config.yaml
d_model: 224
moe_layers: [1, 2, 3, 4, 5, 6, 7, 8, 9, 10, 11]
router_score: "softmax"
routed_scale: 1.41
balance_loss: 0.00347
router_noise: 0.1
norm: "layernorm"
norm_place: "pre"
norm_eps: 1e-06
optimizer: "muon_hyperball"
lr_head: 0.00693
grad_clip: 2.0
batch_tokens: 65536
Below are experts of layer 9 (counted from 0) of a mixture-of-experts language model. Rows are named router (the router's row for the expert), up (a neuron's input weights, with its number), down (a neuron's output weights, with its number) and show model dimensions 112-223. Each number is 200 + 30 x the weight over its row's rms, rounded and kept within 0 to 999.
After each expert's rows: "gets" lists some tokens that make up at least twice as much of what it gets as of all text; "raises" lists some tokens whose logits its average output raises strongly, later layers aside. This comes from a sample of Wikipedia text that the model never trained on. Tokens count by the router's weight.

# expert 32
router,205,262,168,169,188,181,169,261,242,219,189,157,201,210,247,249,205,247,157,204,188,174,179,203,158,235,189,242,175,226,180,195,174,190,202,240,196,174,245,177,193,220,140,244,153,184,192,226,194,232,128,250,155,256,196,243,259,198,207,214,211,164,158,168,124,208,201,180,171,163,204,190,181,205,170,195,245,173,174,161,179,209,219,215,170,224,250,257,242,190,191,164,193,214,196,223,214,214,201,148,139,164,197,172,177,212,152,206,227,201,183,188
up0,169,167,205,205,164,172,175,275,192,171,223,201,232,240,188,173,217,217,155,177,212,177,224,190,189,212,196,208,140,228,223,224,143,192,163,148,190,173,193,216,265,204,250,194,180,211,184,216,267,211,214,173,164,208,243,176,206,209,199,183,182,212,258,180,204,211,231,164,225,284,212,202,173,244,208,146,208,217,228,191,176,185,234,195,177,160,217,209,173,223,191,208,182,182,197,203,174,226,156,189,238,166,165,188,180,185,192,194,198,262,179,219
down0,183,238,173,195,209,196,171,186,211,215,253,281,150,178,168,174,193,199,233,263,159,183,235,185,238,197,165,204,226,169,144,175,233,187,254,146,166,182,203,193,213,206,252,202,204,199,212,173,181,200,171,195,169,198,212,222,177,200,211,232,243,177,212,219,227,150,180,221,157,182,244,207,209,212,194,226,182,175,224,174,179,204,249,151,212,212,209,193,202,136,202,202,233,194,208,235,257,149,178,218,196,175,202,228,209,225,152,231,154,193,194,161
gets: "1", "2", "3", "0", "6", "4"
raises: ".", ":", "s ", "-", ", ", "\n"

# expert 3
router,202,232,194,215,182,250,208,186,174,188,223,188,227,218,155,225,218,204,184,187,203,241,236,221,234,226,217,222,238,200,237,241,194,183,227,229,189,184,203,196,180,199,213,196,178,206,165,233,157,174,230,228,257,253,236,196,202,191,133,217,141,224,243,219,188,170,227,268,227,221,266,124,197,236,202,224,240,234,191,168,161,248,178,200,265,241,195,190,155,194,238,214,226,215,179,239,169,188,230,201,258,216,176,182,202,253,189,168,122,207,219,187
up0,213,210,209,182,220,252,204,187,154,222,163,166,253,161,190,193,199,175,179,234,198,199,196,182,175,244,210,196,225,195,196,244,213,219,197,243,146,216,147,211,225,248,151,146,213,168,227,246,176,239,178,215,247,186,250,190,194,206,159,184,174,201,204,234,196,210,210,223,193,233,246,219,257,197,181,206,186,185,196,183,191,160,194,259,190,176,223,221,174,176,192,196,214,209,149,179,196,230,162,213,226,157,191,171,182,228,194,255,260,188,145,207
down0,213,179,203,230,165,184,204,229,192,142,218,214,187,205,204,236,225,203,247,201,187,239,143,229,210,176,177,169,177,187,192,190,150,192,220,181,259,164,317,185,200,237,195,247,170,183,219,155,215,163,193,161,160,208,229,189,193,176,196,246,209,184,213,213,202,175,165,239,198,152,246,201,148,158,211,182,201,185,239,178,191,212,204,202,196,256,211,225,222,187,200,197,190,222,180,204,144,159,198,235,257,221,227,195,152,203,203,191,180,175,186,211
gets: "'", "’", "Mc", "Mac", "I ", "om"
raises: "s ", "s", "-", "i", "–", "d"

# expert 45
router,210,159,174,171,222,209,209,142,233,216,117,221,232,234,216,225,195,194,180,219,175,217,191,176,209,180,186,150,243,171,246,227,249,111,217,207,165,200,144,178,271,219,268,167,200,219,160,199,188,180,214,208,174,174,180,231,196,205,185,218,239,202,221,201,254,213,184,222,258,205,248,197,186,243,176,199,189,174,226,227,178,234,191,229,229,217,197,214,158,250,151,201,187,151,211,210,229,234,228,225,159,226,204,163,213,216,222,205,237,194,227,237
up0,232,204,211,221,204,227,208,215,226,228,211,204,239,173,208,195,247,195,247,216,217,134,196,169,246,182,175,153,181,191,223,147,251,198,229,203,222,208,189,211,137,218,216,211,241,224,191,195,209,232,187,239,258,230,135,194,223,191,174,217,195,212,183,193,226,222,173,221,162,174,198,240,202,211,223,187,188,146,186,184,173,187,180,213,137,178,184,164,279,167,173,235,204,271,145,254,166,216,127,220,237,201,165,200,191,269,165,220,200,185,238,247
down0,189,156,234,203,156,217,200,178,196,205,154,178,175,203,179,163,212,211,226,203,177,262,173,223,179,200,209,182,162,201,160,229,213,159,233,159,163,214,177,213,190,191,210,191,234,219,184,174,220,219,199,177,149,207,188,202,163,209,237,168,93,254,186,194,203,191,201,229,195,227,238,212,169,162,222,258,153,246,257,241,174,257,163,186,212,183,222,217,160,138,258,200,179,178,116,202,204,206,245,172,190,189,208,259,188,197,217,235,168,173,189,168
gets: "re", "\" ", ") ", "him ", "her ", "Re"
raises: "for ", "less ", "until ", "through ", "into ", "off "

# expert 30
router,265,212,218,221,177,174,166,215,207,229,211,217,191,244,181,173,168,202,186,248,280,225,258,185,164,226,194,172,217,170,168,212,155,218,250,163,238,202,258,193,127,152,216,182,187,264,220,206,182,176,188,173,154,179,202,203,200,194,202,207,211,229,275,215,197,241,180,178,191,194,174,200,201,198,233,211,197,192,218,215,202,147,186,162,239,236,183,162,195,249,182,230,231,216,160,140,173,241,237,187,185,227,176,229,212,227,138,206,170,213,192,194
up0,239,170,192,234,241,196,217,250,236,182,203,219,252,202,195,161,216,187,197,167,207,163,183,188,220,180,211,191,191,226,160,168,179,228,227,218,217,187,182,213,182,200,256,184,200,181,197,262,156,219,176,218,259,182,179,184,182,196,189,233,201,206,281,181,234,189,201,173,175,221,167,142,240,229,163,222,202,183,163,201,212,189,189,176,207,270,146,220,206,184,168,177,193,200,164,186,195,202,169,182,191,137,249,237,203,207,231,202,133,195,158,203
down0,190,216,216,196,192,213,181,210,180,204,145,219,193,200,210,187,232,227,216,236,196,215,221,222,218,225,141,236,223,153,244,212,206,175,164,129,194,228,166,204,265,203,187,231,211,193,131,161,236,205,190,213,189,193,165,235,219,192,226,180,219,107,201,220,164,202,187,197,215,129,203,199,202,178,201,208,202,222,232,181,191,237,211,219,137,197,236,195,231,300,244,168,260,157,259,134,180,189,229,219,256,199,174,138,227,177,196,193,202,246,154,211
gets: "of ", "is ", "a ", "\n\n", "born ", "in "
raises: "respectively", "enough ", "than ", ")."

# expert 4
router,234,180,202,182,127,240,168,147,157,154,236,215,231,151,209,203,197,213,249,169,273,210,192,222,213,199,195,249,174,202,191,183,198,185,174,235,226,217,205,231,174,219,200,249,245,141,180,246,212,187,170,205,196,198,156,178,202,235,239,229,181,157,213,207,200,162,247,227,180,210,216,216,216,193,197,142,198,172,213,124,240,189,229,183,171,200,178,284,200,222,212,241,191,181,209,271,190,205,214,233,182,200,161,222,208,162,206,182,194,142,202,193
up0,256,186,201,251,163,215,201,227,197,197,250,194,246,189,196,235,236,218,237,213,212,194,226,173,230,221,269,282,121,166,210,184,217,172,219,151,136,142,193,191,189,162,228,217,222,207,213,194,209,203,136,225,223,253,164,225,153,172,193,212,196,199,146,200,157,154,196,244,233,222,210,193,189,198,186,138,206,207,179,196,251,183,204,204,191,225,212,155,242,153,193,186,196,171,239,237,240,186,166,175,195,214,149,208,226,229,214,200,166,199,178,176
down0,242,237,128,194,171,244,201,239,207,214,260,220,174,213,167,213,218,226,191,228,214,220,216,152,215,191,245,225,204,227,220,211,184,216,218,181,248,237,174,256,198,212,195,179,148,212,225,274,158,151,183,189,215,203,208,187,215,178,191,226,175,248,146,218,181,206,199,176,88,217,204,243,221,221,201,182,188,181,143,216,196,135,182,185,223,244,185,229,232,230,226,219,200,205,207,180,213,211,258,148,234,190,206,234,182,245,195,224,207,223,198,189
gets: "and ", "of ", "with ", "or ", ", ", "to "
raises: "a ", "an ", "the "

# expert 31
router,213,179,214,193,132,219,128,200,187,187,183,220,208,201,212,164,222,243,218,201,267,215,144,212,236,204,203,238,222,208,171,213,236,210,201,230,163,177,170,207,113,165,220,174,199,169,187,214,209,174,230,221,179,182,218,195,168,192,200,146,193,172,248,158,206,192,171,200,191,256,208,202,177,186,168,260,207,224,168,207,195,212,242,215,230,163,259,211,192,189,193,169,214,202,193,234,171,225,232,172,203,156,164,201,242,166,167,199,216,189,168,176
up0,236,163,197,255,144,165,220,235,184,170,182,194,166,206,214,205,182,188,232,140,211,167,168,166,265,193,263,208,227,189,200,160,157,244,171,211,218,199,239,219,222,178,253,166,170,210,260,203,215,249,255,190,148,245,176,216,174,185,184,185,231,201,172,197,148,193,166,166,246,186,201,193,231,253,249,216,181,183,197,215,200,188,190,234,179,179,197,171,192,226,232,189,213,218,225,249,194,196,206,212,201,181,201,215,148,238,178,143,221,212,217,183
down0,207,224,186,201,259,177,209,230,187,192,233,182,224,191,182,148,185,201,185,215,239,164,221,224,173,221,198,283,167,203,223,163,210,219,227,209,191,180,161,207,165,236,190,223,226,245,142,186,199,192,180,251,199,166,190,204,166,180,193,184,232,212,272,217,210,195,211,225,179,224,216,178,236,218,238,189,206,189,248,159,210,211,257,172,175,205,160,140,206,176,152,172,209,206,239,195,219,191,148,188,202,205,155,197,250,220,225,204,190,201,194,219
gets: "of ", "for ", "with ", "by ", "from ", "after "
raises: "the ", "a ", "his ", "their "

# expert 29
router,195,218,167,215,234,188,275,241,213,222,170,150,219,206,224,183,183,207,220,201,179,229,150,208,202,216,201,205,235,192,162,177,167,224,157,247,160,193,189,196,136,228,217,236,207,228,181,197,202,199,184,205,171,231,207,226,212,178,239,163,231,186,138,229,209,208,237,229,164,181,166,154,154,197,207,168,205,217,147,143,138,222,128,203,183,178,225,163,133,250,196,216,276,162,225,241,192,215,210,209,193,194,219,157,186,252,195,196,205,185,183,158
up0,144,217,219,151,170,181,190,243,186,168,126,252,227,145,295,209,223,126,217,165,235,148,188,195,177,248,228,167,200,171,213,173,140,228,122,159,191,200,228,242,174,148,184,203,167,152,231,206,206,221,218,205,173,201,166,186,218,196,209,142,214,209,215,217,224,239,211,236,158,188,217,192,278,207,205,228,227,215,139,188,190,242,192,189,179,188,243,214,127,228,204,166,171,256,201,214,194,215,203,189,249,263,176,215,182,239,228,171,183,194,222,218
down0,156,206,181,260,191,221,165,231,244,190,175,167,202,180,159,229,262,242,160,190,170,197,242,194,267,245,224,191,230,211,266,174,245,173,199,234,163,180,248,203,219,237,176,183,243,218,203,213,248,223,162,201,269,215,237,147,156,199,191,220,201,235,185,197,230,218,197,189,170,126,180,184,163,155,161,242,176,200,207,232,211,181,187,199,195,196,172,183,188,194,224,211,146,187,217,130,161,142,225,203,151,196,239,241,204,195,218,173,171,251,211,179
gets: "3", "4", "2", "1", "5", "7"
raises: ". ", ".", "). ", "–", ", ", "ians"

# expert 44
router,180,209,172,161,201,231,183,218,191,224,180,196,178,153,171,222,225,186,197,223,197,167,202,126,184,148,259,205,210,153,231,168,235,218,253,218,176,256,211,172,157,231,198,168,211,147,203,195,213,224,223,244,195,171,209,173,204,247,208,170,188,222,200,219,230,174,241,198,151,188,228,200,172,147,204,219,228,215,222,175,153,217,198,208,184,212,171,171,188,170,159,196,164,187,215,189,136,162,200,198,216,176,179,164,174,183,235,186,156,207,202,161
up0,212,207,194,217,178,218,178,184,174,227,223,196,167,180,178,222,176,191,225,168,108,180,190,214,176,195,227,228,156,173,185,260,219,175,128,172,163,206,220,171,222,187,166,246,212,240,246,252,222,204,205,188,181,223,221,203,211,162,200,148,175,224,221,135,260,235,215,163,203,239,201,186,231,218,205,221,217,201,178,166,211,194,163,241,224,264,249,247,223,201,225,197,148,184,129,237,209,230,187,203,220,209,160,181,217,181,257,219,167,190,220,154
down0,217,174,206,226,176,213,168,237,223,199,191,171,251,171,214,225,159,207,207,258,274,166,186,209,173,188,215,161,181,182,147,165,193,208,249,241,163,205,185,192,183,164,196,193,213,185,143,214,219,195,187,245,199,206,232,197,206,259,197,202,173,153,193,236,158,255,196,203,193,138,169,199,198,202,263,197,199,258,209,253,198,183,206,217,210,180,178,145,244,223,226,168,209,187,210,181,153,207,244,197,193,165,162,240,217,180,164,199,172,246,166,194
gets: ".", "==", ")", ":", "===", "="
raises: "\n", "\n\n", "\n  ", "\n ", "/", "\n    "

# expert 26
router,227,279,245,153,233,168,184,340,176,215,203,166,212,194,176,215,202,241,193,204,208,165,186,206,187,204,208,224,196,248,181,187,187,239,240,305,234,243,209,214,140,211,149,198,228,235,215,206,207,229,190,200,240,197,207,152,204,151,211,224,226,206,173,159,196,186,172,189,170,208,162,174,243,177,209,183,178,171,205,167,183,224,143,190,158,190,220,160,247,186,226,183,204,179,167,197,164,218,206,194,185,174,198,225,234,174,212,219,184,225,206,178
up0,190,208,195,197,194,171,208,227,181,179,227,203,209,216,233,162,220,185,164,190,229,176,170,242,236,203,202,165,202,199,189,201,222,217,161,160,275,251,143,213,213,162,223,180,186,233,250,204,221,182,210,283,219,225,189,236,218,159,192,168,218,205,191,224,247,224,190,157,219,180,162,168,167,239,176,167,214,188,181,143,206,245,183,251,159,132,208,166,227,247,196,256,200,224,195,198,182,223,148,206,206,191,160,132,176,213,120,192,230,205,215,136
down0,173,222,208,211,218,216,182,186,218,212,218,183,215,234,184,260,157,206,161,214,215,230,192,152,179,177,153,245,234,272,216,194,190,184,198,199,190,188,190,231,192,167,236,185,122,230,161,221,168,195,221,208,214,262,212,250,228,243,179,233,205,242,164,201,208,219,180,186,207,196,242,202,134,222,200,215,231,232,170,202,231,207,189,177,201,218,168,218,167,195,226,144,202,170,191,198,223,222,260,233,164,192,253,204,183,188,234,195,189,223,210,188
gets: ")", "0", "2", "by", ".", "4"
raises: "| ", "where ", "that ", "|"